{"num_hidden_layers": 13, "hidden_size": 96, "n_experts": 24, "experts_per_token": 4, "d_expert": 64, "d_shared_expert": 0, "hidden_act": "swiglu", "moe_layers": [2, 3, 4, 5, 6, 7, 8, 9, 10, 11, 12], "router_score": "sigmoid", "normalize_top_k": true, "routed_scale": 2.0, "balance_loss": 0.00101, "balance_bias": true, "router_bias": true, "init_std_router": 0.0151, "lr_router": 0.00192, "vocab_size": 4096, "norm": "rmsnorm", "norm_eps": 1e-06, "tie_word_embeddings": false, "optimizer": "muon", "learning_rate": 0.0122, "beta1": 0.9, "max_grad_norm": 1.0, "batch_tokens": 131072, "max_seq_len": 512, "train_tokens": 514500000, "max_steps": 3926, "dataset": "wikipedia_en"}
Below are experts of layer 2 (counted from 0) of a mixture-of-experts language model. Rows are named gate (a neuron's input weights, with its number), up (a neuron's input weights, with its number) and show model dimensions 0-95. Each number is 200 + 40 x the weight over its row's rms, rounded and kept within 0 to 999.
Before each expert's rows: a language model's description of what the expert responds to; "mostly gets" lists some tokens that are sent to it at least half of the time. This comes from a sample of Wikipedia text that the model never trained on.

# expert 9
Description: First letter or syllable of a lowercase or capitalized word split into pieces, usually after the, a or hyphen, such as f of fermentation, s of sacked, B of Baptist.
mostly gets: " M", " B", " P", " C", " N", " S"
gate0,119,182,197,300,256,203,238,140,249,237,156,187,181,185,206,185,220,195,252,149,188,234,143,244,140,246,254,152,200,192,129,227,202,151,197,241,179,246,227,200,222,152,214,203,200,248,182,178,205,209,176,217,157,149,209,241,211,164,121,253,153,149,170,172,225,118,168,234,206,191,199,294,200,220,207,182,194,184,259,197,92,171,189,171,160,204,169,154,214,189,225,141,234,272,146,182
up0,265,243,243,241,172,186,215,106,220,191,187,119,211,240,185,223,86,195,168,115,210,190,193,193,222,233,176,181,258,141,245,236,266,287,239,158,196,180,200,191,181,231,218,233,260,191,187,144,154,237,278,245,145,202,258,201,246,218,180,218,173,201,211,240,167,228,149,215,274,135,198,231,235,201,247,233,161,225,231,242,248,136,208,200,186,212,206,199,198,222,242,221,219,129,229,174
gate1,213,213,251,195,147,226,212,235,166,194,199,169,157,157,326,167,234,252,151,183,211,228,293,283,179,187,168,175,208,201,261,153,248,172,151,199,208,215,217,274,267,176,256,200,100,210,278,203,169,189,135,159,167,135,170,203,185,196,254,146,204,167,162,202,222,206,245,254,174,194,179,281,156,168,168,221,172,223,224,259,145,208,210,189,210,236,216,195,254,217,206,197,211,218,157,209
up1,244,172,204,169,241,192,179,235,176,212,190,234,226,161,258,188,243,213,201,202,184,237,165,192,195,112,206,254,175,165,156,228,195,239,185,168,212,198,172,147,229,217,237,215,215,225,141,261,201,211,209,269,192,179,305,190,202,237,104,248,103,212,242,200,173,268,155,95,290,199,221,134,268,204,201,227,204,226,194,212,200,233,239,143,248,237,203,191,145,191,182,283,180,151,215,213
gate2,205,239,252,125,157,215,187,141,194,119,200,187,205,175,214,153,171,202,210,231,188,243,160,204,132,265,194,180,188,113,225,194,212,165,166,213,233,207,236,174,175,201,201,217,173,281,154,274,145,179,215,236,248,174,190,132,151,220,139,273,205,173,226,139,232,146,207,192,221,245,202,255,181,249,208,236,141,189,306,229,214,184,228,119,268,217,185,230,205,216,271,145,234,176,214,195
up2,240,83,224,167,267,176,189,238,135,228,148,195,224,210,203,180,239,220,207,169,230,202,203,206,276,247,246,278,173,243,179,179,278,169,181,184,164,250,261,135,274,180,215,202,145,185,223,170,253,246,226,205,143,184,252,276,244,190,127,181,245,212,147,229,178,169,217,199,207,188,259,196,183,139,169,241,235,180,160,190,134,180,207,204,230,182,163,233,237,194,127,203,220,191,161,261
gate3,188,240,190,221,226,219,196,168,150,223,210,198,201,123,252,197,191,214,241,217,163,230,152,252,183,258,259,275,190,178,167,274,181,167,139,225,150,193,235,133,210,104,151,169,158,189,162,274,214,181,163,97,204,153,198,219,190,237,287,159,115,205,216,172,164,198,258,162,252,149,196,165,151,222,179,185,212,151,181,226,152,206,220,261,197,210,158,245,205,213,212,198,182,136,161,244
up3,229,154,191,190,221,158,127,166,243,193,56,152,192,224,222,206,208,139,162,145,233,163,235,169,127,187,130,176,225,244,171,216,239,210,236,231,163,215,182,196,159,235,177,220,194,281,247,206,163,155,200,211,170,204,155,155,178,204,164,120,191,232,176,201,237,256,198,210,242,223,192,200,157,257,141,296,202,243,230,173,195,191,162,188,257,157,168,233,179,204,243,209,214,265,285,194
gate4,205,219,209,296,201,202,186,191,144,181,187,188,199,211,220,237,170,206,236,287,254,308,146,216,255,177,200,144,180,129,239,140,192,189,204,205,266,143,214,186,192,140,206,246,164,155,242,219,197,153,189,221,170,187,197,204,199,182,159,201,210,132,160,116,183,144,164,146,239,236,155,188,218,173,149,223,246,144,221,227,131,271,227,212,192,197,202,167,182,92,166,226,238,158,162,174
up4,166,141,177,246,193,222,220,279,242,217,109,152,214,203,189,173,167,266,192,168,245,190,234,185,217,131,150,192,201,200,173,252,218,227,183,218,170,186,174,140,168,227,273,162,204,182,177,180,143,221,191,193,174,211,174,301,147,269,254,227,199,98,131,269,162,187,261,239,197,268,153,175,177,143,207,225,242,196,194,239,187,247,180,166,188,196,251,266,242,196,227,238,234,194,226,244
gate5,197,193,233,250,180,228,237,149,181,220,221,294,279,155,132,209,151,232,115,136,171,233,164,206,211,183,204,182,235,203,236,262,155,212,197,197,189,184,265,252,175,183,171,171,184,211,169,135,189,171,223,191,182,185,218,190,241,202,187,160,140,151,138,117,249,225,194,230,257,208,166,177,129,255,217,184,197,230,195,178,107,270,169,195,199,229,142,176,201,206,158,139,213,233,109,253
up5,125,248,303,182,219,225,193,136,193,156,211,188,255,107,238,184,224,166,113,168,195,146,234,203,239,203,185,223,207,221,200,152,166,236,165,170,204,169,230,219,196,191,147,282,245,227,240,199,201,211,180,180,232,208,180,178,234,217,184,120,248,240,168,202,158,197,215,238,206,157,143,188,181,213,214,137,260,204,210,254,197,160,246,201,288,192,216,240,262,110,112,205,186,154,223,237
gate6,180,197,176,168,135,216,190,212,224,127,300,169,208,165,222,173,229,227,215,232,109,168,267,185,151,231,190,219,200,215,212,218,257,308,220,274,196,229,192,202,200,237,238,250,210,145,152,201,148,205,167,188,217,221,235,219,253,229,249,171,289,230,230,204,217,185,229,123,193,195,217,193,197,159,209,216,143,152,179,213,279,243,142,154,271,241,203,262,159,172,231,240,239,213,243,247
up6,213,196,204,237,169,255,202,215,250,225,170,141,149,204,122,213,231,282,260,246,250,300,196,284,221,137,204,214,149,210,230,201,215,128,195,202,231,235,243,208,146,199,222,296,197,122,253,229,161,180,256,138,172,122,201,197,183,201,181,187,180,128,210,178,168,168,237,192,245,265,149,256,146,182,232,192,121,205,185,170,183,203,196,186,171,163,183,210,236,156,176,212,190,215,202,173
gate7,187,166,242,163,194,169,206,206,238,145,235,165,132,200,131,124,190,164,210,144,172,195,228,297,222,231,207,206,231,199,222,275,109,280,196,200,235,187,280,277,180,131,189,241,253,176,233,253,217,153,154,191,130,103,194,252,201,214,183,218,159,239,178,213,170,169,242,252,200,180,210,271,201,202,204,173,243,169,200,134,196,196,200,170,242,175,202,196,233,126,176,210,207,166,191,171
up7,158,227,192,188,163,252,184,197,187,186,217,213,155,221,224,183,180,189,232,207,226,213,264,179,255,192,131,240,182,162,162,222,217,85,196,209,249,195,175,170,170,262,202,212,233,222,196,148,185,194,185,240,192,272,205,270,146,239,230,152,127,173,232,183,175,181,114,184,157,160,172,214,124,231,237,246,209,281,147,211,175,234,296,182,152,300,195,215,255,200,203,181,196,207,111,202
gate8,198,204,144,245,163,195,235,170,169,230,247,188,185,206,137,186,139,163,237,232,200,233,279,160,151,216,228,238,189,220,118,155,303,247,120,262,192,176,178,229,172,145,110,188,173,159,237,283,131,225,198,222,243,257,171,189,272,198,157,204,225,192,215,180,235,220,251,175,240,187,248,204,248,275,162,228,152,188,290,182,188,261,212,193,195,206,210,200,178,210,217,191,219,166,205,167
up8,211,149,231,225,231,213,168,189,230,212,242,165,209,218,241,154,174,223,282,229,262,228,217,197,193,127,192,202,220,197,225,204,218,128,256,281,171,176,172,150,165,141,133,193,115,132,245,188,185,251,156,231,227,160,172,245,131,191,175,197,149,178,189,159,258,286,249,212,202,183,285,235,137,212,166,193,199,161,263,233,225,258,190,195,219,246,149,170,139,229,216,263,230,186,184,191
gate9,114,234,204,256,207,196,181,155,248,196,129,193,223,113,251,183,215,282,165,170,230,167,217,193,158,219,216,188,205,257,163,204,253,245,168,199,150,234,265,263,231,170,151,179,220,123,140,193,181,208,267,220,179,224,189,167,156,297,194,187,247,261,158,196,205,177,200,125,280,230,266,158,186,202,218,194,164,166,269,168,263,198,234,169,182,255,242,200,220,237,204,177,229,221,201,189
up9,133,145,224,231,163,193,184,207,202,121,215,246,186,171,226,166,163,186,182,131,209,240,162,220,229,214,246,217,220,191,195,168,235,238,225,168,182,174,206,193,249,151,262,230,143,158,222,214,205,170,228,249,201,139,229,159,214,184,195,158,196,199,171,170,279,207,81,219,251,211,167,234,250,258,227,269,308,249,183,188,134,195,172,241,205,185,247,170,117,229,142,134,190,213,256,175
gate10,241,259,224,191,157,176,281,164,148,167,208,213,249,157,177,186,156,203,169,124,211,220,204,156,125,226,168,203,219,289,264,220,209,170,244,196,243,162,165,162,191,134,199,222,238,229,115,172,132,152,173,186,191,198,155,161,159,244,147,211,223,233,230,198,181,209,220,183,176,205,195,298,167,245,211,243,219,178,221,223,121,238,250,306,234,194,162,157,247,144,194,178,194,186,227,241
up10,113,201,206,205,240,211,199,179,224,221,215,183,221,228,188,187,173,163,212,214,155,217,232,194,230,215,169,167,224,248,184,152,278,314,152,230,214,280,220,167,210,213,241,225,205,221,227,267,177,214,228,159,203,107,210,177,230,197,131,217,130,174,201,169,188,204,143,190,193,186,132,89,166,189,170,241,195,199,180,254,197,122,201,150,236,172,157,144,163,269,241,209,149,200,127,259
gate11,162,249,222,171,190,226,261,211,249,211,292,174,162,250,157,140,205,206,247,182,130,228,236,193,173,205,197,213,171,179,161,169,196,225,182,123,139,188,133,214,160,123,224,226,169,83,236,259,226,199,222,210,235,190,171,282,241,197,201,229,183,202,170,189,208,209,225,167,204,115,125,253,246,161,171,143,188,258,149,188,190,229,152,197,222,224,179,244,217,208,214,120,217,178,207,269
up11,226,216,228,262,155,235,153,217,215,211,184,244,210,199,134,148,225,191,208,184,184,256,221,252,265,161,167,166,126,239,237,209,246,226,330,222,197,226,190,257,138,200,187,196,142,161,265,198,200,215,189,237,223,205,308,239,164,171,212,220,201,191,235,225,237,213,252,221,184,226,207,160,177,126,250,172,172,203,127,189,207,244,275,266,274,230,207,174,213,146,187,230,239,205,224,258
gate12,187,178,282,189,206,185,258,189,161,239,177,250,203,195,224,271,197,270,155,246,240,158,233,153,172,164,147,235,166,183,237,193,185,239,203,195,113,231,146,173,270,213,207,221,304,223,230,208,268,287,193,198,198,221,217,204,216,198,244,236,241,134,117,194,190,182,176,238,183,201,163,209,224,219,201,180,250,194,175,189,191,239,239,155,212,319,276,249,157,156,192,159,219,197,151,192
up12,245,167,235,253,239,182,204,214,153,186,189,191,233,222,217,172,223,199,200,261,125,239,187,207,188,201,143,205,224,223,171,207,182,228,116,251,166,152,179,247,194,113,206,203,276,207,153,224,165,231,140,202,135,223,139,229,170,139,227,147,177,146,141,170,212,201,200,309,183,158,226,228,202,229,147,283,160,198,246,261,244,214,138,239,230,176,248,214,200,212,202,235,300,239,200,190
gate13,183,268,259,245,210,302,149,215,244,241,203,214,156,201,198,144,247,277,158,219,162,149,202,168,146,137,227,221,223,277,226,179,243,234,182,199,152,225,152,222,206,237,141,188,192,212,162,126,172,204,202,132,180,172,113,214,181,186,166,229,182,160,217,185,153,255,145,133,222,203,167,171,176,194,270,91,226,222,199,223,224,251,150,214,256,228,193,175,187,206,227,179,247,183,204,178
up13,284,153,153,246,200,135,213,238,217,157,152,212,130,277,193,244,294,192,201,306,144,161,172,193,227,172,209,214,237,189,116,169,193,133,209,191,242,172,209,179,177,216,182,245,223,219,165,278,217,151,229,228,287,256,252,209,186,137,202,178,216,174,253,181,213,170,219,197,196,174,217,259,247,160,227,176,261,213,140,217,175,238,198,136,140,177,230,248,190,204,192,211,212,195,212,167
gate14,199,129,204,188,123,211,223,257,215,237,167,162,197,194,147,287,231,284,197,173,206,178,249,123,143,202,265,194,248,203,239,183,221,223,207,155,253,225,224,227,207,190,207,176,152,251,173,210,239,189,205,174,225,170,193,260,234,302,195,242,218,195,206,124,187,220,210,182,286,203,245,255,176,167,203,140,196,160,159,161,99,204,163,196,188,218,186,190,257,148,192,149,195,202,130,137
up14,221,232,167,203,166,204,198,207,311,134,183,137,137,251,236,189,217,206,256,204,180,222,152,159,134,180,198,276,244,220,205,219,51,129,176,272,168,183,240,180,144,243,195,242,203,117,217,146,201,178,189,148,214,239,221,171,157,214,172,250,200,217,254,136,181,236,158,234,198,203,167,180,148,177,178,175,145,190,186,172,247,140,227,192,155,199,189,220,172,217,212,220,191,189,221,236
gate15,149,171,307,176,125,227,237,235,145,294,196,242,162,218,150,202,208,170,129,187,195,237,189,224,238,177,205,185,140,149,239,200,179,183,197,288,254,190,252,193,220,133,238,176,175,190,218,207,174,210,261,240,207,252,159,170,246,240,234,199,252,166,197,265,180,220,202,208,240,150,185,167,208,171,187,166,203,208,117,207,158,202,169,218,291,177,143,202,171,179,199,168,301,144,216,206
up15,223,221,239,261,193,229,192,253,140,202,274,214,145,195,223,145,201,127,176,212,137,203,221,262,216,254,164,147,167,217,196,105,178,231,136,254,256,252,252,224,249,226,201,200,226,186,191,190,199,180,216,221,142,209,122,236,230,200,244,120,194,217,231,121,212,260,142,144,111,185,234,185,182,192,167,186,207,258,171,164,257,190,208,185,234,171,190,286,176,158,199,241,197,237,213,197
gate16,212,209,190,249,175,238,234,193,257,233,150,162,215,166,127,191,279,215,168,247,160,239,161,165,228,236,288,207,177,145,157,186,177,199,165,198,172,188,275,296,227,183,194,124,202,211,202,184,186,203,202,224,232,177,242,183,222,213,146,272,238,169,147,188,221,184,153,156,184,225,133,151,175,175,122,161,154,215,120,221,204,257,234,178,181,209,197,147,142,124,202,184,192,130,233,135
up16,248,283,170,172,214,176,179,282,247,184,216,205,191,156,142,233,162,256,177,241,206,185,180,221,233,264,105,203,211,208,204,200,235,163,170,180,167,158,185,242,185,203,210,270,228,160,210,154,258,194,244,201,166,172,248,239,244,159,303,193,187,173,145,166,130,112,252,130,215,215,189,135,162,216,220,198,169,204,211,193,196,224,236,145,142,177,254,143,208,136,208,167,197,158,192,137
gate17,177,232,108,225,219,186,233,200,154,216,140,176,252,199,221,199,158,169,213,178,205,225,272,123,121,196,261,187,196,177,185,231,241,237,177,148,170,123,175,211,242,187,187,146,236,221,202,269,155,252,256,185,285,237,254,254,189,247,232,274,168,160,182,186,209,252,227,277,259,197,227,223,189,219,190,167,201,252,295,229,157,156,204,161,177,236,247,180,215,228,185,217,238,176,252,221
up17,191,211,181,194,155,224,255,220,170,164,206,187,206,171,202,209,211,153,204,153,229,126,184,135,143,192,152,113,214,239,204,218,243,189,137,130,193,129,196,205,271,199,225,143,189,131,172,268,223,250,148,275,227,163,171,244,209,287,230,271,209,200,188,180,169,227,175,172,224,241,296,250,173,253,134,163,225,231,219,254,170,220,145,165,203,212,204,155,136,159,207,246,202,183,220,209
gate18,253,142,201,258,232,194,236,164,208,172,117,249,211,198,180,193,175,230,241,202,224,131,200,169,213,188,257,172,184,219,174,226,245,179,165,248,157,226,187,234,241,219,146,172,209,103,174,174,179,211,179,250,193,179,106,235,200,196,186,149,83,211,227,203,209,252,252,253,282,160,221,273,191,222,149,200,148,200,203,149,156,290,148,153,187,193,234,168,195,140,201,184,183,218,258,207
up18,155,200,225,180,181,176,124,247,208,273,247,164,230,184,157,152,269,134,121,186,161,162,165,274,156,212,115,192,223,227,146,230,195,227,134,160,164,266,246,137,225,175,194,248,215,198,198,158,245,170,231,236,203,268,243,174,257,244,197,181,279,220,206,209,172,215,170,210,182,266,244,143,286,150,189,205,171,201,258,229,242,159,160,235,209,190,154,211,185,236,209,197,181,173,187,225
gate19,217,175,213,228,150,231,286,128,163,196,209,248,181,129,228,222,208,199,217,197,187,247,165,217,235,244,176,201,125,148,155,192,185,166,159,213,159,162,198,130,188,269,153,187,188,195,197,252,233,134,190,210,157,177,207,166,203,213,151,254,249,118,198,133,242,235,314,215,246,197,209,224,190,162,256,197,193,185,257,208,198,224,85,215,273,178,223,268,207,200,227,144,211,185,176,213
up19,267,202,196,188,148,181,233,188,244,185,187,137,206,184,240,287,237,213,213,175,161,270,173,192,275,205,192,258,218,158,203,185,165,135,279,196,152,154,123,266,231,150,235,222,179,206,226,200,215,177,177,180,187,220,162,258,216,272,227,197,197,163,233,108,225,151,225,208,163,248,141,198,238,94,194,196,138,178,168,198,185,222,144,215,242,170,160,156,167,195,268,187,202,197,156,136
gate20,171,135,235,241,218,144,242,168,273,223,185,201,182,123,201,230,286,185,240,166,217,178,213,108,230,260,212,198,183,254,169,261,216,135,279,253,215,126,194,181,242,163,161,232,170,204,228,221,209,145,178,187,206,148,207,265,312,197,197,127,247,171,226,231,224,224,160,200,164,174,254,263,199,196,213,248,231,235,218,183,178,212,174,257,222,224,243,164,159,155,207,193,199,216,169,246
up20,181,139,231,176,202,195,148,116,196,199,221,206,198,199,186,244,188,134,196,220,290,211,181,177,202,194,251,283,114,224,181,197,209,156,222,258,237,186,250,210,189,168,140,189,139,311,139,194,199,218,186,176,213,158,187,193,175,206,107,199,198,200,260,237,146,156,130,179,143,233,216,226,226,209,196,205,197,240,210,144,142,147,198,299,178,183,198,128,163,224,243,183,217,248,161,199
gate21,219,150,234,220,195,234,206,255,148,216,217,266,208,238,230,181,148,212,215,187,237,228,111,196,168,244,237,184,141,221,230,190,159,206,240,265,234,121,246,224,248,179,151,178,267,263,218,244,186,142,229,192,278,165,207,210,229,207,218,231,217,165,222,258,202,250,213,201,271,132,220,261,187,182,138,118,169,140,177,217,190,209,194,204,186,209,287,183,206,306,218,194,157,143,198,188
up21,152,206,224,269,172,207,273,255,256,214,236,226,139,151,132,208,183,218,234,202,120,227,254,274,166,184,222,236,158,199,188,208,140,251,210,187,148,205,165,229,282,243,214,145,167,219,198,152,165,235,222,198,135,115,220,260,154,137,206,184,155,221,167,193,198,167,207,236,162,192,160,200,220,199,279,230,251,191,112,223,194,231,235,197,215,157,234,245,133,192,229,181,202,187,227,269
gate22,214,196,189,210,141,249,219,206,246,242,191,141,219,187,155,196,145,209,197,192,196,184,207,201,150,193,229,270,162,217,154,225,191,176,261,222,216,221,203,109,115,203,186,190,202,207,132,178,221,185,290,231,187,181,179,234,205,202,209,215,248,149,237,180,213,225,305,242,195,212,155,298,194,254,159,212,236,129,254,182,179,197,212,222,167,187,198,194,187,249,292,60,169,165,208,183
up22,231,200,291,222,213,227,246,254,211,246,204,171,247,178,205,245,153,149,177,130,197,139,228,209,193,220,267,247,184,202,186,169,238,139,163,206,222,201,235,169,155,274,287,202,175,210,276,288,219,181,184,235,136,201,133,145,165,217,218,227,213,177,274,166,210,185,189,266,204,249,141,214,226,246,283,226,197,121,215,169,152,259,159,222,192,147,200,248,198,199,193,207,183,234,186,231
gate23,231,213,251,133,166,231,211,157,194,188,168,218,152,204,183,170,239,217,170,227,191,211,215,192,209,169,177,178,242,177,187,124,225,207,237,163,185,181,207,209,288,241,256,129,118,151,240,230,207,196,272,213,229,180,241,143,149,140,218,225,266,136,186,269,218,209,232,193,155,204,226,220,132,214,187,183,156,120,303,285,168,227,169,206,216,197,203,202,234,221,257,141,204,144,227,275
up23,169,206,198,195,182,156,178,208,183,241,149,171,173,214,210,193,246,218,193,212,62,274,196,218,213,149,138,152,189,320,174,171,186,192,130,246,232,176,234,145,199,216,231,280,187,189,198,162,155,161,185,146,188,149,212,225,233,164,213,170,189,217,229,153,199,187,189,289,178,178,190,182,188,212,201,135,133,152,192,218,176,230,184,282,215,188,265,163,193,195,226,228,209,210,317,205
gate24,200,233,299,191,220,251,262,192,265,159,209,180,161,228,242,163,200,223,251,160,225,211,214,140,186,217,176,134,155,212,187,172,200,150,213,194,188,212,152,249,228,138,176,248,219,190,161,212,186,169,177,219,146,156,196,157,242,150,207,280,260,172,144,201,171,288,236,204,214,201,218,290,218,224,139,218,239,198,180,185,189,170,191,149,221,228,290,243,213,177,299,150,167,127,198,239
up24,248,141,190,188,198,213,153,240,184,238,140,174,175,175,145,232,173,171,208,169,174,246,238,238,189,208,197,223,168,210,189,224,195,219,222,198,193,137,201,186,232,223,256,196,210,246,122,205,130,178,216,217,232,236,172,232,245,228,259,86,146,296,176,215,164,176,209,236,216,196,197,198,212,155,227,158,178,184,195,168,185,204,269,249,178,134,183,188,204,230,138,289,209,320,292,146
gate25,132,261,191,279,221,177,82,131,203,259,169,171,226,184,240,198,230,116,208,177,181,184,282,167,201,249,180,169,239,210,220,224,206,151,171,253,188,225,254,213,128,255,222,190,228,213,215,169,182,195,156,206,218,216,131,211,223,227,156,160,179,147,243,197,190,194,135,208,182,173,217,198,156,220,226,274,189,234,157,269,148,270,212,166,220,227,217,271,262,242,212,173,257,172,189,238
up25,134,251,252,289,198,180,184,133,227,221,226,198,229,223,284,182,152,193,192,216,203,218,241,241,113,247,196,232,194,216,212,217,188,231,154,149,217,258,182,187,131,209,223,265,280,228,195,190,195,180,204,250,219,251,168,221,217,148,170,184,132,204,235,203,211,222,153,229,215,159,212,187,192,238,235,219,156,247,215,288,140,211,246,240,177,232,221,285,246,290,214,164,276,203,188,254
gate26,237,197,191,142,220,197,200,156,277,194,197,222,138,215,186,213,205,211,219,169,274,280,224,185,247,172,172,230,217,138,151,222,178,209,198,298,217,195,172,171,162,183,219,157,247,218,225,267,196,261,145,231,209,192,133,172,236,156,224,208,197,183,165,135,156,239,179,215,196,201,293,241,170,231,159,192,201,209,240,182,177,138,270,209,160,261,159,282,272,192,266,149,215,201,144,131
up26,189,236,180,274,203,228,225,165,220,164,168,233,156,177,274,177,170,195,255,250,182,271,198,214,164,256,179,262,182,277,150,143,197,230,171,194,152,152,227,276,249,188,241,195,219,226,200,147,214,171,174,190,214,174,161,170,199,108,207,189,195,210,202,193,162,211,125,252,212,276,133,166,209,210,190,196,132,158,183,281,218,136,139,219,171,135,285,172,168,176,216,213,218,250,157,183
gate27,252,165,212,172,247,168,199,235,164,222,222,193,159,239,193,192,212,227,235,222,230,214,165,248,200,255,309,141,203,151,180,174,264,222,200,158,200,197,182,221,254,139,140,183,232,151,141,268,161,135,176,199,237,222,228,272,164,200,220,171,212,190,174,221,181,198,133,228,250,156,208,323,114,223,249,202,244,160,276,188,144,149,239,153,194,213,180,168,190,215,158,188,178,152,208,163
up27,156,183,247,233,268,187,210,279,177,252,268,253,176,215,222,167,254,268,214,158,220,158,202,185,114,237,169,259,237,165,187,260,223,152,221,182,202,200,147,207,233,99,187,205,241,227,235,274,171,189,231,218,270,175,181,217,201,266,271,177,202,233,210,202,196,218,136,261,163,144,213,207,170,283,182,315,204,202,209,186,185,226,215,230,132,152,190,186,204,196,178,210,194,194,171,224
gate28,61,188,256,194,228,199,211,180,112,255,295,241,170,241,165,160,191,213,205,166,202,195,167,183,171,210,209,219,127,245,187,248,157,179,158,241,136,186,218,221,235,196,192,211,152,149,167,144,206,210,281,206,175,175,195,180,239,221,163,223,220,206,176,233,208,179,287,267,201,192,205,257,256,213,214,222,222,163,274,193,121,191,143,184,169,211,228,159,184,205,170,125,265,174,207,183
up28,139,245,217,253,198,173,144,112,250,214,149,245,143,149,176,198,204,212,146,272,172,246,226,216,164,203,153,192,251,182,202,271,217,208,185,161,165,210,224,237,266,226,237,180,188,138,278,219,204,202,236,262,205,195,210,217,145,189,169,262,142,171,144,130,240,259,228,189,195,187,226,165,223,217,193,212,131,150,247,164,140,177,263,183,143,187,130,247,158,182,190,152,225,148,194,220
gate29,226,274,237,193,126,133,243,146,192,146,201,206,211,167,217,142,259,181,248,176,330,220,196,221,189,163,212,122,203,211,207,221,173,237,214,183,212,156,167,212,133,164,187,201,181,123,212,224,252,164,210,197,209,228,174,181,180,264,189,196,180,168,104,189,167,110,246,150,185,199,176,271,168,229,219,197,88,158,233,211,231,177,220,197,202,190,172,157,211,245,178,188,177,165,260,192
up29,214,161,286,185,197,229,174,218,226,152,190,200,213,226,235,156,200,146,254,115,210,190,187,180,129,271,212,195,204,209,193,173,228,177,161,233,186,216,265,212,207,93,216,215,143,175,279,310,258,116,257,235,261,178,206,214,191,294,234,187,278,179,187,199,207,205,183,245,169,243,194,257,180,143,193,207,206,154,168,247,217,215,184,206,222,220,167,177,148,222,225,218,230,210,262,236
gate30,209,169,280,204,163,210,162,246,175,240,215,175,137,135,288,119,249,225,216,190,150,217,200,179,157,204,240,192,165,181,173,194,197,153,135,263,251,183,186,146,222,206,197,191,229,200,286,193,232,151,100,204,174,172,188,193,236,249,162,232,168,255,238,166,244,185,174,262,243,192,201,206,220,231,186,225,183,220,224,228,126,231,237,197,205,137,228,232,218,205,254,109,223,196,286,263
up30,195,232,229,173,127,247,135,200,185,238,268,185,213,139,218,181,265,191,209,230,169,228,236,276,189,273,218,225,209,164,236,208,227,173,172,178,290,162,141,166,241,204,216,220,201,218,303,225,217,193,150,251,212,203,209,184,209,178,269,171,160,207,185,198,212,197,190,144,263,133,137,172,265,223,174,196,237,245,267,203,167,219,262,291,224,186,178,162,183,208,235,134,212,255,205,269
gate31,165,187,139,187,186,175,219,214,254,192,216,178,250,225,148,203,200,160,141,194,242,200,258,98,276,255,239,279,206,222,172,176,181,174,183,124,213,226,219,256,229,202,246,277,178,165,181,164,233,221,238,157,187,117,275,228,235,188,254,208,188,180,151,174,224,173,211,192,241,177,269,132,181,205,222,189,149,169,186,234,242,219,165,164,118,221,284,237,222,127,163,184,213,198,194,166
up31,203,180,166,238,198,176,177,178,221,170,149,241,161,243,150,226,172,176,161,152,247,217,217,212,178,144,179,162,245,210,221,183,195,197,194,204,218,198,252,249,130,142,194,188,141,182,131,189,182,176,155,201,170,238,152,133,143,244,197,240,217,265,198,198,229,165,183,280,132,250,242,180,230,205,198,238,276,183,248,143,166,129,227,281,181,161,183,192,251,189,251,286,283,171,238,269
gate32,184,201,222,180,112,258,220,164,92,196,181,222,149,196,193,204,242,235,179,276,197,162,221,172,220,231,225,176,263,266,207,209,276,178,283,182,174,180,212,231,254,213,232,106,151,200,183,144,226,205,94,204,228,154,182,254,196,148,263,209,211,180,204,147,196,191,251,123,205,232,182,205,221,221,229,167,125,167,181,181,232,180,187,173,182,275,123,206,208,171,207,178,250,210,185,208
up32,248,231,188,228,178,241,171,84,172,204,199,240,196,216,164,277,256,194,218,250,182,212,143,273,141,137,233,161,221,160,102,153,229,190,224,162,212,184,148,191,123,185,167,157,146,184,208,196,198,251,222,222,170,172,239,280,151,208,275,176,200,188,277,202,163,202,248,191,185,228,174,145,182,181,158,239,161,219,168,195,178,254,222,251,234,225,197,214,149,194,146,175,203,134,167,246
gate33,144,198,214,129,209,184,229,127,170,202,190,212,102,122,159,150,196,134,236,181,236,179,240,190,168,221,201,186,198,215,173,194,133,218,247,170,111,162,201,176,173,180,209,191,167,224,154,223,240,168,168,193,221,186,153,208,225,235,235,212,104,216,142,190,158,237,264,155,186,160,194,218,124,161,136,232,218,211,140,92,233,208,231,182,289,179,158,171,197,172,209,220,240,206,143,219
up33,185,212,164,179,192,169,105,201,217,218,184,207,146,186,193,145,176,149,181,164,207,188,156,239,139,175,210,245,218,163,205,237,276,173,174,228,191,158,216,120,273,165,216,171,174,210,238,213,240,199,205,226,263,256,129,269,178,186,217,209,245,193,163,202,180,190,171,261,189,215,149,241,291,194,217,184,223,220,180,115,204,253,125,198,255,204,177,253,136,200,246,172,200,208,233,326
gate34,158,160,244,203,200,255,173,82,222,110,188,232,165,122,244,184,243,158,206,177,133,150,164,203,228,269,188,205,242,234,201,191,206,199,206,236,220,218,244,210,224,143,164,225,235,182,253,183,184,146,178,178,174,233,195,180,185,188,252,304,217,195,238,229,218,242,216,198,213,251,245,226,212,204,194,235,191,204,170,125,195,176,189,192,233,218,293,231,219,197,239,189,246,86,279,240
up34,141,248,186,191,216,188,253,254,164,162,184,186,205,126,192,142,251,143,201,182,140,196,139,138,259,218,275,217,185,238,183,172,205,242,180,212,192,253,222,168,198,119,183,236,207,162,278,193,240,190,184,188,217,255,194,112,223,234,275,257,241,240,179,180,187,247,198,211,206,259,154,227,255,152,205,178,144,150,136,164,179,197,122,240,212,276,214,205,213,281,212,197,187,180,179,231